config.yaml
normalize_top_k: false
router_cosine_scale: 10.0
n_kv_head: 5
parallel_block: false
init_std_down: 0.0
schedule: "wsd"
z_loss: 1e-05
Below are experts of layer 8 (counted from 0) of a mixture-of-experts language model. Rows are named router (the router's row for the expert), gate (a neuron's input weights, with its number), up (a neuron's input weights, with its number), down (a neuron's output weights, with its number) and show model dimensions 80-159. Each number is 128 + 24 x the weight over its row's rms, rounded and kept within 0 to 255. Numbers have three digits each.
Before each expert's rows: "mostly gets" lists some tokens that are sent to it at least half of the time. This comes from a sample of Wikipedia text that the model never trained on.

# expert 9
mostly gets: " Le", " light", "allow", " Hard", " Luis", "uh"
router:106135128137177141115083112186157128129129140123082177088087070166180186140131136093125148119106111114145132123120138093123114151183075096135150168096108153108113148135122145153121100144129117134161115131178148151109113114153167117133091104
gate0:157105134136143138129099131186107161135134160106082157129165151136170134169141157157083100110105151119135120100130112142142096106136086149143115155102124115069077154150087122140118126152146171084133137132120128134192110146104129099159090095
up0:112145078094127110120146096080132112090123123144161092115150115115117088082109144069125128165138156076106141126155126132087121136090163102133118114143162120124151059121145122113123156115106094152123097128132077125091157123134153169111150144
down0:141082175120108126130114142174092121137128154159103148167109096091145104136121111146108166128163104153105119175162127179108111163161144094117151134103117132144088141085105134126108133104145178157144180138115151104141122105127159128093140132
gate1:154137066156185109138147100145148151126137156133113135137091105096123155143147145126090110163155154138164109136122127106123124152094139147076143157157097105060104165136089136112135103102182122151085127099105136132188112121156162120157092124
up1:109132146149146190177138181140108110133125165103128136119144117120106088141126110195188148103106125079105129136109131164120120122182111130171173098079120154116138121114124120139101152144151121101099147159118181131125118158115133117124148082
down1:137139137128121134094122160074103120080132158089116089134102144134098120117151076114090140072160151139145140140141126137144119111151123108096135158109168166103148130112130112103103154130156081171126080144117194133146136130146173105168141143
gate2:130157153133154151136139169146148091119132117121142129134105143133107125132126159115127145146130142125135124144049100101110105115130142117129091156114142100112108153136124119138105155122130179121148119136111106140113084154148118115149119061
up2:128128201106108111144099136111090155136119125097141156092138125139096139129104079103130079116113164109134120106155118141107125149108125102149140138083106113158104144125131138127149158116102116141118126114161098145125120111097124167133162119
down2:149106130170141128122121157146147127139156128118168141104097137115073113127111134129093102141113124099147122127183125159128102167133112134153113108130107105151135135119158137142113168169132105064127082138145121182126106135121151142104138145
gate3:143126142103128094139122104115149110105136125110108125118103132142113149184126102138106099115095112110130156078138135134215135158156037127112139143106133128113158168111104159083113162134111120106102132153155105145137125110092109152144147144
up3:101153132090074138130146143147167073150143152118157097159121075133118143115111089124151127105127122163130121139125152142098112122111122124128112172126112092145118109135108175159163116110156119106164142093115138098125144085157138163091139096
down3:113108100177152158111119153137127097127093136145141145120105150085165135161118098127148119117131094165093149102129100112120168133138138139149155135153110116128103089111149136149138169154159151156130138143108140140136076117096116158090143119
gate4:146166117092131145159126106129126141105133121094115152111143133129165157144152135139094162093156106155136071107136114117135143164156087154176115130148103150074150101148160124135092116126148172115102082158139135123146136117161119117142109091
up4:120133106138098105152116114137119146179122165139173152137130153139133086112085126106116091164121161119130186152096122111144116115088179096117127130132136090185121140135127159119160152116138098178150202103128133109124105149124137142111120159
down4:134128156113170098112155138130101116126095125130178151108130153175131104114159156099126119108113144130143170164143086099134142103177131189145172138130133136095116164112084157115142126110129134137142136119142120137087127128130154134096113146
gate5:115106106121133111148146167148140130159132102141092126134128132110120185159123122098095126162106105134171099164092126103131193114136093125083155125093170119106128123113086126115158163128121102142127140105101127108102106133140126134132139162
up5:130142152123111153105105148142131156113146164119114172102114154102141095113093109164116149118135110138126136102154167139128124136121153179153080149150149130106128153160159115136073104125145126161097100160149109146137123113080119088121154144
down5:147094125147129141131148140169166122162128104106134182189151120125132106122101093128145092134104113130142132107141096141105114066144127145134167127131056126122132137159138101112145146141123091120147120118148097127133107102120122120160146078

# expert 12
mostly gets: "2", "1", " (aged ", "On ", " On ", " |  |  | "
router:141134131117107103098103136142146088131105131135137074152131184105101143134127121136149118131169128129114119107129150110105124109104088099142176148098135105161124152119141096121094108147114090114123117084088131151182114091125096115132111150
gate0:120129132124154123151125067159126158154100131144119127136134140143169114151140115123160101132130108130107140103118112137173117070160091105130144107111156105156119119130102078100075087145129119172139145183124104127134098117127145123179101122
up0:148141154125177161072169150142095082104109170107127126125117156101099143136119120140116133125152174160160103126086087118140112167108186163120154136159131150129111131128088121125151165139114146101088127135155168169109137156143122101121135131
down0:083129112170173163137152159152175142173150132157128127129156116117114125117125127124120095138133097139165128151157163127095146101127132148134123102116131103096118102145173110157125151123149147124118104113096089120125117137131123133145118138
gate1:124087072169101109177125146134106116140107146161137077169154125123104125119123112099148085101124084114159127175122131116086126103123178114120136137178110106152159105126124147095116137114097141160138121126137106108123103119155097091162099169
up1:153136106154118102125103175157143083143139141127138111154133131138104124161142105128141089143101094112154138104144130132093119112098131143109115162120126091102144113124166123119122122134167109147163164143115125117122173133086086156159134123
down1:110142113104182102136105130095134154143140097147127142104103145121151149124144127145145119116133098150138083141133082088152120117126094110174115161116114108164143174145117138107138109096148152116144123168094119143129110145169109128143119135
gate2:117129106141122120127144093075133100156151155172107105131158116097119121100128120154133130171104146108092160118086133111105116117091158124132143147135140130119103099142121123135095083150147140079135123150105104086137136084120105125189156082
up2:130112155152100093132136139109104129192120080107125128134122086099115096070148136155131122160133134126095180087090148114136120134151125092097126138150144158119099129120078108130108118122121140135110133102119127127161137125082139152158134119
down2:148140162111127149131159126151134140167152158131131099103189150113161141090152097128128121125137132109125120128157139163174185131129089119089146095081103123112122122134136142114131159133140113127101096140099173112152152105119074150144125092
gate3:112133124108084127141143075197130128133159095105122167118110142142109113119164153084098116125096127179167136116099136121153107152151129118178104153162148158119087106092130147083100130135120139129124144116158113123095086122140116128117142135
up3:103110129133136148130091148092109168122103139139141119164119123134164148104124103170135100138165130081112124142146121121097091097161151121066111084117108126140165153141144128135130099138131110098143134124120130137125144176116119136112138127
down3:121125113153128118170170188208134112109157113158077109122172129161151167145109120086136172166107148122102124114167120110141176130109133089136112126126172149107118122079134158144078133126114127120136139112067199159131144103139144118165112133
gate4:119127126110133159160148174106174113111095135124124149148163138124128139110152111150146121136112114152161080089136149125103155136147132170117102132120134133141152174154133147110151100159155163131111122113145120120089146103086114120127151163
up4:188107122057133134143113172128141138127114105108112142147149125122125136124144119142093145141114137194144100151106137110113166173140116165083129129123134126116116155137140145137108139131143155130104150143119134096130123106071087135126137169
down4:077136070117103114111100121108133145141128116099098133075154106094119130088161127131095174102088113124125133132097133136091149154105190100160114155154105106137135139087123114152104106144126124152117125159172133116108126130086100122154134121
gate5:102120154100119124138063152104121105147125158147156085175140185128151124155134108143108160128138145151179133112137116120095081120129096138108098146125143120123135176135092169119129108126150139101135143093095129108120089112112099122108103116
up5:194119139132136094106111183127163145138115121163152146119143126105140146112132108151161104082086115104131128101151119150149115107140137161108140142137092155122139102118088141094170152172144140174095134101131119086124117132115129139158167144
down5:140158153131116129087123148089150136131143145167163191149094150138170091149126137097134144117111138136169175102127133107132109119115138148105132124099115147121135123120104133074094158130197115156137131109131130119102123148124128131105117124

# expert 14
mostly gets: "iy", "ō", " Raj", "akh", "- Location", " south"
router:129107142115154134118140176105100124141151108155104100124117132123118136126123129094163111149069131145125132145105148120083119121126134122101137131139131142126132164142153206147143150099103111118139164132117136149090161162182101118125131120
gate0:131078111115125123110164099120100148132125125109103125114151151112129140114128114090117139132126106127077143112146125134116125123113107165159132103161138100146129160087105130134165103095175111094099153174095136121124121118120109168156142103
up0:137100132141130097094154117117108111140127095098108129095135112129124080129135119094113137142108086131119129136142112115113115136101125141152145093164134090139111182075150133121172123121201079126094176159106154133135114102133100134130148117
down0:127130138121139143152147099113137136095116145123106189135172147137074126151135136127121111095111059121106165079148150098140134122114158110141121174118162108117146098135068092118159120159155117094103107113148113147152119099112165148110164149
gate1:142111125155128125124142121118129119103181101102142104113122168131115152162117099105145154130118134138143191103088138156095096102161135144121108129126149095090130143123134102133130112160139071114119088121092126126083153138152120125119101163
up1:145130172103098111156132176132149096144153141111141125142108148115169094129119174134137135117142118123129117094121123070131161097101107117139164129105084135117160115108103125133103167122139136093111180143136161141112115154106131154131128143
down1:135127080150133074133095170140102094132123102113110129150123096112090120062107104099135159149169176125122121112103159097149102145091140099114115097111131123124121114106125144114119149151150102110144103078154152097144108128126122131131100109
gate2:148097101104113114179147201108128116124153133141073149149135083121147143128097139160146134120179077110092114115094164101140151148105167123117103095137120149131139139114165162113148131148159117121110167147170124129110134141150110111181118126
up2:137136078069094149151153152094126113116210124127094147145145081131119136114088130127152126120140112136090126136111156090131178144120159136158125108161141132165124141116161124133137102157164137115098143130128124113073143174147131115171128129
down2:116092130115136103089112141098127082098132117162098154125157110131134147118109098120131122134120103104120145110091166103117181119102118161115126148131122161109151135150160087147096108128111073112097098104129085128154145102157106091124124157
gate3:143097095175151123131085127162084153130103137136148153177139103128123159094134106121100167152102086159160113129138132148140119140152124157106112132114111125160168172125155164133110101110098136146130123131133145099135072092144174089101154078
up3:080105140174141116142091081156145110124122123171122147078136139125137076158094138145141108111140123142100159154114177129126123123134141106115161107097127142097152107095126133126141148177080095108127101122154115126149133111150137101099122152
down3:136113144095141153175157114126078106106122147142122122150160109137124111075115108080122111123135126135079127132071142131141160163134113189126122103117158175129081125103121132124122079140091108127137107132118132076130149156122132164151149134
gate4:094078134178134115137140120143154151097135117134122076099127085148099122129125119069170140097157145127062134098126113100119139139157106093146122129140104110133146130160139116150121169157140131116101152124110144114155087096165101115152081101
up4:156179147107122131117146141120102100140105158095129154105157204127149119117121164169142137131087138118170141137147083104189077158128140121106124113141146083148094123097137167096138172119137145137127121137142119144064109139117116124087107089
down4:154105160115157118112101144109131161194131123111110130133141143147093086130162164162120109172111109155101124138167129132141108122142112078133125134149088100112113159121149172118131106124095159129126140147130118144124111103152122088129105121
gate5:144123107180110145140137129141092090120151172140154118154148167145157088095113126091117121129147122116111134129128110075134130124139102119177189104114152111128128194175165127143110137138131078151124137080144088164119129102130135165144168144
up5:135113055155083137150104129158153096115137174145107108136144160142169139162127146108125125108156090172151151132101115060097115128124127137163147113133124115118073141146136147115085152124100119138129164124142084154104160119115122147099127102
down5:121136125143154173124116144129094113161112128107099135126115159150100105122130108132147152134141122130150090116123180089148138146126099140143197111156186142142103123102151124170137127136134138135105117091086122128098152108145149162102134140

# expert 0
mostly gets: " (", " (born ", " (S", " (C", "s (", "a ("
router:098098137118140149148131122102111106139123088100075127093135112076122158156122128187105106128122098134127173110158141099128111125135143110124130143140149121127115163130125106116147166113127137183109133115138113122077106123157139092146137170
gate0:125121098117146141075127114127135142147074140112131099117087148123101096101120116126076167103140159115129134192131180131120124100122135153148092113157139090143121122153091123115131124133140106118088076128149134158096124101117091113125133090
up0:118121144110120103176132146189137122107088152113088095121149086133159116137147119116146139143144122122156154138144090153152093127113121076113133123135133123160124149117147135151142132152111122129149152147131121092102141132129145168115115163
down0:137133130124133179135106120103105135134106150137116153159162130134135144134136107150096134151115125124124114126108129161124154094124145172094148128092105073140160186121160135176157149180102173131124155134144110159098102155139112129100131132
gate1:137121092151152107111110102099077106165084124160115121131164078114152138108167151104105119112103141145103146085129174093112125152172122158133136138117131102119049147113132153123136120142171172124144143151144129143111114122130119146135137164
up1:172121113095139121076175132152088141109164160136137145158140113120115136098114143117130184102135116134147120090153105118085135106116145130080168113182126169115138135175129134147090141139173106098123124117132178126112080132173105136104123141
down1:131183111122123119113091106124164126135137143122113126162120118151139094150132120161124144108132180146139123140118113108200128131176144130145149125159156137133091120135157152176129156159121122120150143144161127098103119086124099133139114118
gate2:113146091104126123101131131106119121179130108126138121166137168107130136141096147110177124162158116103141125105135137144116093123102167117121161099139112110119123159136120121132139172076130165116166088111130132125119127128159154127151127098
up2:122129147127140148102110116093101149194159113123118136169117109114100131118087136168152071161134098144124092149117132122048134162114170109106155109133118119102105181132108163132139106101127103131161165126161084144143127141135141110145108132
down2:142149089132148114130167136121163115106111160114167083110107120142138112123158091094126141102135109147115127136126159099185138127114123117113151150175158149184109129149108123129135112110096107153168124104115129102116161097112120117106160179
gate3:103147123107101138099131137107107107123137132166143166113135096136136131110126116153180114165108187109120123151118112094126130123110131124127167133133105189097088186111135159152147081136137117117150110107112154126117163154138191116162124137
up3:129129114091135143125119148124125075089116134157120135100118136143139126129117107120102171100132172113080158120154132140133167165137114107138124143171149127116123174100143126110101089151144127112126160131108144114103125140079133152105083161
down3:152166150164105138184142147159123134109125126166130147119122137142089161085138132135108152146113140110131087073149165148143127097167086110129151119159171129132117105161165115111129122104114160095118110119107143135159205140079147132131144130
gate4:170111159120147174126126120081105144159150117103121135134141126131163109129095106114146151166091138162140101071117130109128160136159147195116104129137130108092118119167107164134111053112142137093145115171092152113133175145118124111153127154
up4:084160112126156090128124149158162093101152164115129141193125116096124090084125119140105116136143124144110098139138130110103151117171159086113096135065161131152141133094089093094149141130150130169128161081165143146175138101137141132141140120
down4:133118115143136136137130085070140161125146126101165120114136135152100138122102142142141120168172110119137100110147154132127091123108139150131165113055171144150154127146121093120125154128095132107148134097151117153108143107120147082122089127
gate5:080111132097057122145105142119117108148133168125120106135138136118112148166158140164129084140176133176134103085150143110110125099116182103124107108162174149131138106116128150171157124120170139129079131120143111110162107141149170122127170119
up5:136126133157135147153076150063103145178119108115094084112128107091105155103122107185121095135135164119151150122174157112140180112157150083118121133189131100159144132117155136112128137172178134162115152107149087144129153134096146132083145102
down5:129112148116105139117110096150119150129090123137147087153098169120126103128192142090092155142107149131116108129134128142134148134105138118127109152095135144122167163154155099102127110131165109078118121116162190149135175163119128099140096116

# expert 8
mostly gets: " also", " who", " not", " being", " has been", ", who"
router:134132141119128174141086087144093142120117161182136178122127155162150101110158110113137147127134124123130108126114097107172136107155122102148093110122109126115152112135124137088150165135141155122110082150137109116138130131121128167095167129
gate0:157128138131133140139135142123094173136163122097094117191126140143101185116142108171164145154156089137152148102115100119161138139170145177125102164112144133117144123144097114112126118138112126127149119090114136147071142142085120157155133152
up0:140129152108159081151099139148120127111135133107143137133147128066096096106112148160124158080143159119093114134144121107129141106132188120087138143112155093109108129127122163148061148085144128120122142108104149083155138158123128158133122149
down0:120111156132138139123114110133138156135144121104122096080139126129083103071165155113127085138157119137151122147145150170166138141137108074149118080178101107158128108103078144115112132099088156146116139129090146121134081160129107164088095090
gate1:102125099140105160121157128150160101173153131156123149111122136082141129083120083119147143114177149126166085109091104131165152126145130129137154147134144137169137125157090142080114130135144142086088109116128116128140109156120130099094113133
up1:129119164142114123135121113096114132147121100111146123135133143132153135126151127118089131176122135140149131120141115110151137132117135136105116160118151139133168118144126154160149098122108119123161120134139100129121146090114162147101100114
down1:131122157071146121143116164109090130140151115119157134144108136147105094147170137114179167119141124102099150110137122116135148109136111102143127098112123150115145160147152149086108127069131182093127113093146108112120153097081142148092142086
gate2:109140176122131126141102101129126128111119168124154114153136126115108160154126105142135125091116120128124147165134108086125154150110118111113122155170110093136159115116146140142151105120134147165114138112136127115144102164089122126146165155
up2:104113099143128107162117143161159122162124113146132113151183132159105117160112132144103120115107131191070146154145119094101161156094096086123147147134114110103143129126148128172161121138121127186123138109145084109143150102135112145092161149
down2:136121115102109113133133132103140134110117108100116092099101104125135114119155117094123109133102162127130131139163150114138117171104122130121126097127167142125135167082161145073146161154126146099111109156133116117126177123109143135136130134
gate3:122169090145129115160112102127124143154148133139119144114126161144122158152119102169127118131166097098127120141143124125150092115155101082118109108123096095153158117157097124122150186086158149161138116093135133135160114152110115174185089146
up3:136106115155133095144089099116124116143141151133152150106084142117114128132122144150117077183117154087118115186153104151146121140103091117111100105128137113199157094190118118121178136117150146187123134119155138148152130178096125123144105155
down3:177141082103106130102124125128134112181085176118131129107130121124117121122129133133147105101120131143099177143153129125080136110151125102117125068156140121138146100160144167156118183150115122121133100130137109113148136133105096122103149154
gate4:148115136100100124159133110138059119141111130123135162143164136107172147161097130134146101153099178128132104129124118129137166084107087129144125152125161135149127123144083174106131092103166109123090092125170143133135145131151121122126134111
up4:132162178114090135113150115119154127119139117090144162118158066118144170083121134124055134112127153098151107179132107097108142131120130111180066085158119106139102093133151158130101163098155136103126139119122136165111103129159128132154120120
down4:151146150068139142100094150136108123135098083116159130123109125135145107144135115138139100120190114146120117115110179109118117110123098130136148127116134149087119144176137150157143094086084151104107137145137093166112115080132097113122129188
gate5:162104147155209113119104104110111147116076176124094115107135133099105094163108149096151133131130156124111105098111093125086110137119138134143093104159149152128107134109109124116134148154126114124134124111132157116136138122138134093192166078
up5:131109118125107161098130128141146106114162119151112112135129117094109162108111110154083163149149114174153138125130127143119140096153128150138138140131131140156138115115139133152121116082098133154147109074118112201136093132089117150126094155
down5:137131098173161083124135125135143164085133097148115178136125097118126156100118121082143073144137122118086110123119083151154130136108094107143133117101118149143147171115114108139125149122122159105129125138079101117117126197133143147104109128

# expert 4
mostly gets: "wood", "ation", "ails", "ment", "ability", "pe"
router:098157143132133131146116123120176108115092137133149122118123121192110115112102102132126096132143144144090108181127114140114196119137119122115105127086133158157179110144127119115130118127143125089134127125127189114124111103094135152153129120
gate0:114104124156124140111112155139123161090140120129122119166085146153125136134082149140136086102102129160110097153156075154085092147103092125100137079167070109164133144134129106125150139153079134140101130143120150108095150109138111147154083167
up0:091117115107123099142122100083137113151119103142120117114185147139129149151125137113123088157094166121142116097078134130185103101167117146133159183098162125118107127099122180154116141119151110114173083157163105171165137146099141121095103118
down0:134097121138155118085129128135136131122148107140130129121130135156098108131143089144134087146063125115149089151115117112081098118081126110137151125124129121147137146105126085153157148128084136129139137124153139153136133134096137107096128143
gate1:136120081130155100146129113113141116121108103114091126152126125099099143127104164082109115104102161090100107100122128129104177126144109120130124124124127141107107114178098132135096132094140105150128125109154104130142109119074149094137101181
up1:128131108110135125121131092099150088143124133157152157126147113135161154147114137124098116142134125128093105116071102132109177089105114136168114116098155114138096125117108120159170141128119102128132118114159112156148099102099150099141127142
down1:185135145140124133128150109136114164160129142147128128104084132107130131104169135161176139090111085153134166103148100178099136104141133122136149162087140103122076138145139155086147124112153099129138124140143117114120129152138192122109141134
gate2:138123134177107132109149154163158153111139146133141088113088133121105151108094121133147170088141093128119115131178114114152162116133152128138180146150105104124158150145107139150107124126133095155074119133136157143127125164132117114105107118
up2:139122118150098163170121182108140137123144138111135108137115091090140161083130104102131143124158122138113110112160121114115147100152149128114160127112139104137087114105122133183107158072166145169125119163137137102122126109117119137153117113
down2:099129143125158155154154127127123136131110119136113161122155161088137130130114124145115158132147137111112132145074155164096136154076109069104114162126118194121127145158141162110193073113067131145165143101090140144158151149118140179118127126
gate3:070143145097151145172139173111151142164113128129153107188084143157126103142090078119140165119075101161138100126106090154110118149116137141150139140142157105127136138152126140125108124101158107150131143147106143142093137138136156202143147128
up3:170104132147166139102178115139097131156140138110090164132119119151135160142078121117150118098148108108104144115125116169111124080117117145152141133128137111098128113113111130120112130136141103162124081170128170109124090158172105153106139084
down3:119142152124132146120130140143108157116153153175108088118144131134192111117183103123137149130104138115152115134119132200096159104137141091122140139156129157142166126130146167126123141147127127086122144111135133072135154151145135115139149121
gate4:129108083168087143124143122122111201103129116093136109165132080166129123123072157174151143131151120118087104137130114107110188133125109117161110145112140096132114139171093145120126113124176141131098152126165174110156107114134134199126143121
up4:112175116154105126111103148113097144102131129090165096115133132103102130100059137132138095099144106098078117173128104127142162117106105114126094142161145114149086143141159138133104158098128050107094149109119129130130161127122164180127109099
down4:141139116146187111104078103107106134103100104069133091086110098153166144171086119135122147108142119112115137150137164100098087127126120121128117146112114108123171122138141137129128130136140167165130159084123113121115121121078188110133129143
gate5:160149080109134140114152147126153115085127111129159128152134183087098171132128136115136081185135146107150124116083145161150148165165179128121130177127140140153151059101119181145142151112123074127131104126113109159137144140113132094109159097
up5:154126108120117141145133103138137085109136161127154125140158176137114123127158152119116102204110173110116129135111139142137164155159131159088148174113112151089142127089137134127140112117147089129165117147123103130150162110132145115127183097
down5:129081140140136200111157144107092127050117128084113145145145129096137147098126158102110138127114135121117185143146135102119152158121046147122092111092143141138153104125130108114128126100161085132198137095140172102108118098113084141157133153

# expert 6
mostly gets: "- Genus", "- Born:", "°N ", "= ", " place | ", " November "
router:151100153141144135103133156125142128135145087104076111143104133104131101111145154128125162115196118139130142148177103101156106139077128109137173081140154105172118170115094120147143163137127125158077128092099125148138143117117123113139117164
gate0:180098136091126121173133083135119140105103142111109166136126093159151101110163101129173110115122154114125142123147123140102112091124155137133125115171163089147103144145156111148156163165089112128094145159157155148139159146128120147087129174
up0:130123174154088148064125130145120116149124110099115160101105124132146151152123130163142133121147136142149132120151152133115130126101111167111129132119177143105140121090134123091151124103132099117134168106123091125138107146110135123149147108
down0:146110162111123137124148084171130144141150108132115126064153126122132187127093139101129129137123118142150132127159148075123119105097092113147139125120142125110146131078121155132127138093079080149125133146131123128115112085153141091153097169
gate1:139152135097103129144147113176107148127136148160122124126110119052151159117141084109135125129141108112124141164162106106172172135144170107141150100128130106131122125147134106073119156118145128151139144128084121163115077080119120147140153154
up1:132093130133124133131156119139086152160106120112114110150141143077128162091132151123119124115136137115197121147159113126144118116174119112105128097155132117167112102154149160131123127108154139113147135125142156140141103094149125156116178117
down1:125134099141133106154116090073137108114098123146110124124143147109099161122122096121129107168148100142103139086099135146153097135153150092147118106130126100126143137143119127170123137107139124110127129145169131119108087108149154160110057144
gate2:134152118122112116135131119118155130113095152120141078119139152127128098114117154050141180133150159151092155141183095100167141143146063091153104157120161093091113165159101127131138155113143120147088153117119097097124152116156127126156094155
up2:119093146188113137132122143135136167124132136069126119148132140156120095122129109128168136080156113140076116167147124120176160146126086143101150120111107090146106118139117168113116149088123170099074076122126087167118125165113115101170115142
down2:146122161118098139148140148166128127117115129115108120136151134150125154141112154110161084116161114133183190158124116130142148123142117149128154106079140092142133126165143153120118098153127117162139120136132122135155136160110172136128134104
gate3:200154161122147149159108142116142112117147100130115122159120117076136169137098150166160130120161148128093135150115148113127117104122158126098103124140209088150141086126094089151101124119170119124123091081108121129096142112129139121124111124
up3:171159118143131126132095140107136150128144117134118133111126127162123139127152124074130130127144122123150128155095115148152132158121137131180117133088105105101131186152141171089101114144140191100095133114143139112160112110109113058143145131
down3:143120173097137094119132147111150087064166113130115126142149095117082130108156109141126152104191099116147133148102133136132102129143107127132140153155126165128124152148159132148126116136100079119111105108136143107115137148137137119133131109
gate4:128147122116155121136141144140141161169120080141119149131130112158116166075160171160123145124131121083128112110143144119108127111096132127100135147118144128110090131105121094137122103118095163108103148131152137053147143120124088112125142145
up4:115146134099141093130106141136160166143128083116114127116153123143134109109092123173127173154119105089149089137123121136171154142098134127131056113093121083154118117109109125119109137126115131106097170135120124079132097121130080122121149153
down4:123093165115098155153135154120104106081145127113043112076125129138136140145120103100116142154093140137118106092137141099168095126108123111149148146135134146112134140149165121101167100105154063148127131098084112164101174158134126108173164166
gate5:107114137114149113125100094124155109115134108142152156132082133127154137119159138134145124146123110132152136100136170179186132083118134144133157131110100142134140119123146143144111155130129138149128167175118149143136084087123107126118096148
up5:091116114102140149138148113087080149148127071166119111103128166130100126098149119123132121128172098109126119114091156112115149093148134143096133110196130163138117106131110090156111162114107078119155103128137113104128124109119117115144158117
down5:114139147131136158120135096104155095133142132121136165137144112103106101127138100103144108172133146126146105110125118149108143152138083135175120128100130123133138169100132126158097115090097170119144096164120093126116160105126075135107121102

# expert 11
mostly gets: "s,", ", he", " and ", ", but", "% |", " but"
router:128128207130142153165110127158134157124154139098146106144111130151100187141141121105142136132140131159087106153137117078125138132111112115130104131101129119123129105125128104125130116120125121134123133119122097148081120135151122168146126075
gate0:088109172107093120105145159168114121112110161141113135107129115119128162126175114124160123156095174139115117134111130115099122157144152150106117152097101135181110097092146126115120110112094138106130131163117117133150098120087134141170121163
up0:126120150174179092106149138108121133108144109130127086145119109148100161118133106140114118149103114097100126150148098133122137095148093163092143123125141127166173127116066144157142102137076144132090116122153102153098137146118137126120139080
down0:114140080116114136123108095164117133109138097158121114134093121131164131125071118141137143093113104099113100150122095167124122151086112140100111141121141149129163095172101167109132153140133143138115108114145121128136090141130187068131141122
gate1:115152142106109112121169098135170110108146102123133112115158124120140119119116160135151137137151140089115173135169102110096161110119130109083099105110117177144103075109134150164119107129102139107138093111112137152123149112150120120129107089
up1:149148113128105103096173096128135125114131078133143126124172122154156120134126161133118175139128115126127166153117091130115166120112136111063101105106115107152092095110141181167123115124110150099155101122138133154121125093108133129118124116
down1:149137088106132112087138172118090155094127147116119127173080116098136113153145103115153107129105128139113140112112130146129144101130118157144162120123109065155153093122120097093137134164126140155108137116158121102159139115124096112096127085
gate2:148127114117140102104127122142127162130145113155144136092161160137110178133122168124156166140116107111156133173106111112166143096159098112158096127116162138129100153099089142095141117116117132084123143158124131098157145147118148140135124102
up2:127127120130106084119143154141137163118116108122138103143157171178102186123126157105159132130141147131114109154081114149156144115157128109181134113134128147126121161125097105127145125119131096131106126121141128106179157166125149133122123117
down2:128111102111153095132119155145099151146155095174128091114087110136129112115130150107120097116166133078150124163120123145092112119094138081100150137090153156119090155152126162133128114091094135135115089200088108129116113174184113138125114137
gate3:108165149081162107143157114139114086116142176088144149108095181147119151086135115129164109103142132093142144124114132162080115100131103121131080142102098070145082172107152081113121144148105124138133117163132135123092094158141156166104161136
up3:140070098158092124091113131099120137120079111180103100168128089130099087158127150147119148148082127197106101126140117117143128168142114127105144112164173167130126092142108150167142100109180123137119157082145109133152138127128136107148102126
down3:104083092109116136125088093122151140113100113165120146124146136147139126113118145168166143099106106165118101120159205144140097091102142147101126111079118128092125122134113106148103113147133100093142104115114133139091123112107143159125096162
gate4:181148127120133102102144090136129135145145147112106139137121136141156144075162128093119141119117125109127157163144096081130094119079123117103106160149121104117133111157130127113126139108122146134089139085134157131112101111068118150155084163
up4:105121100112150101118063112082131130110137132099131170129119095133148139136153111108154132122095116170122078142154096124139149152166187104166101110103174119123136153086145142135134192103117142112154131131118169105144172160140111152083141092
down4:134139159124119122123100114103129115118138102099168146141117106099106156134180143103087127128102087135136120144105114098121137104098102127161106134117134140118121167129144145125140154155132152083097157155114115121114125138137155174124145107
gate5:095095118152109137165083096124132146146155137120148139139099142143113122173145147130099083149119135131156122134100093103115163170156136121117149119119131136155146130138108091088118117164140114087090112122112118162174149123151150148117104130
up5:122166117123147134133133110105130142111128148135140117155171094107119131159131099095151100129145115105098121119107114104087155137143163120151122095147085137102140085099113144098124173093135164179152115133158087112136145160130092141142122143
down5:089111150122152170147081116109123119097126132106139124117128139123129131119112141146138170105103149151106114111091088144193126129172108100173084140125168090112165137137146118142139189124103158149120096145140173128085073141102144134129077117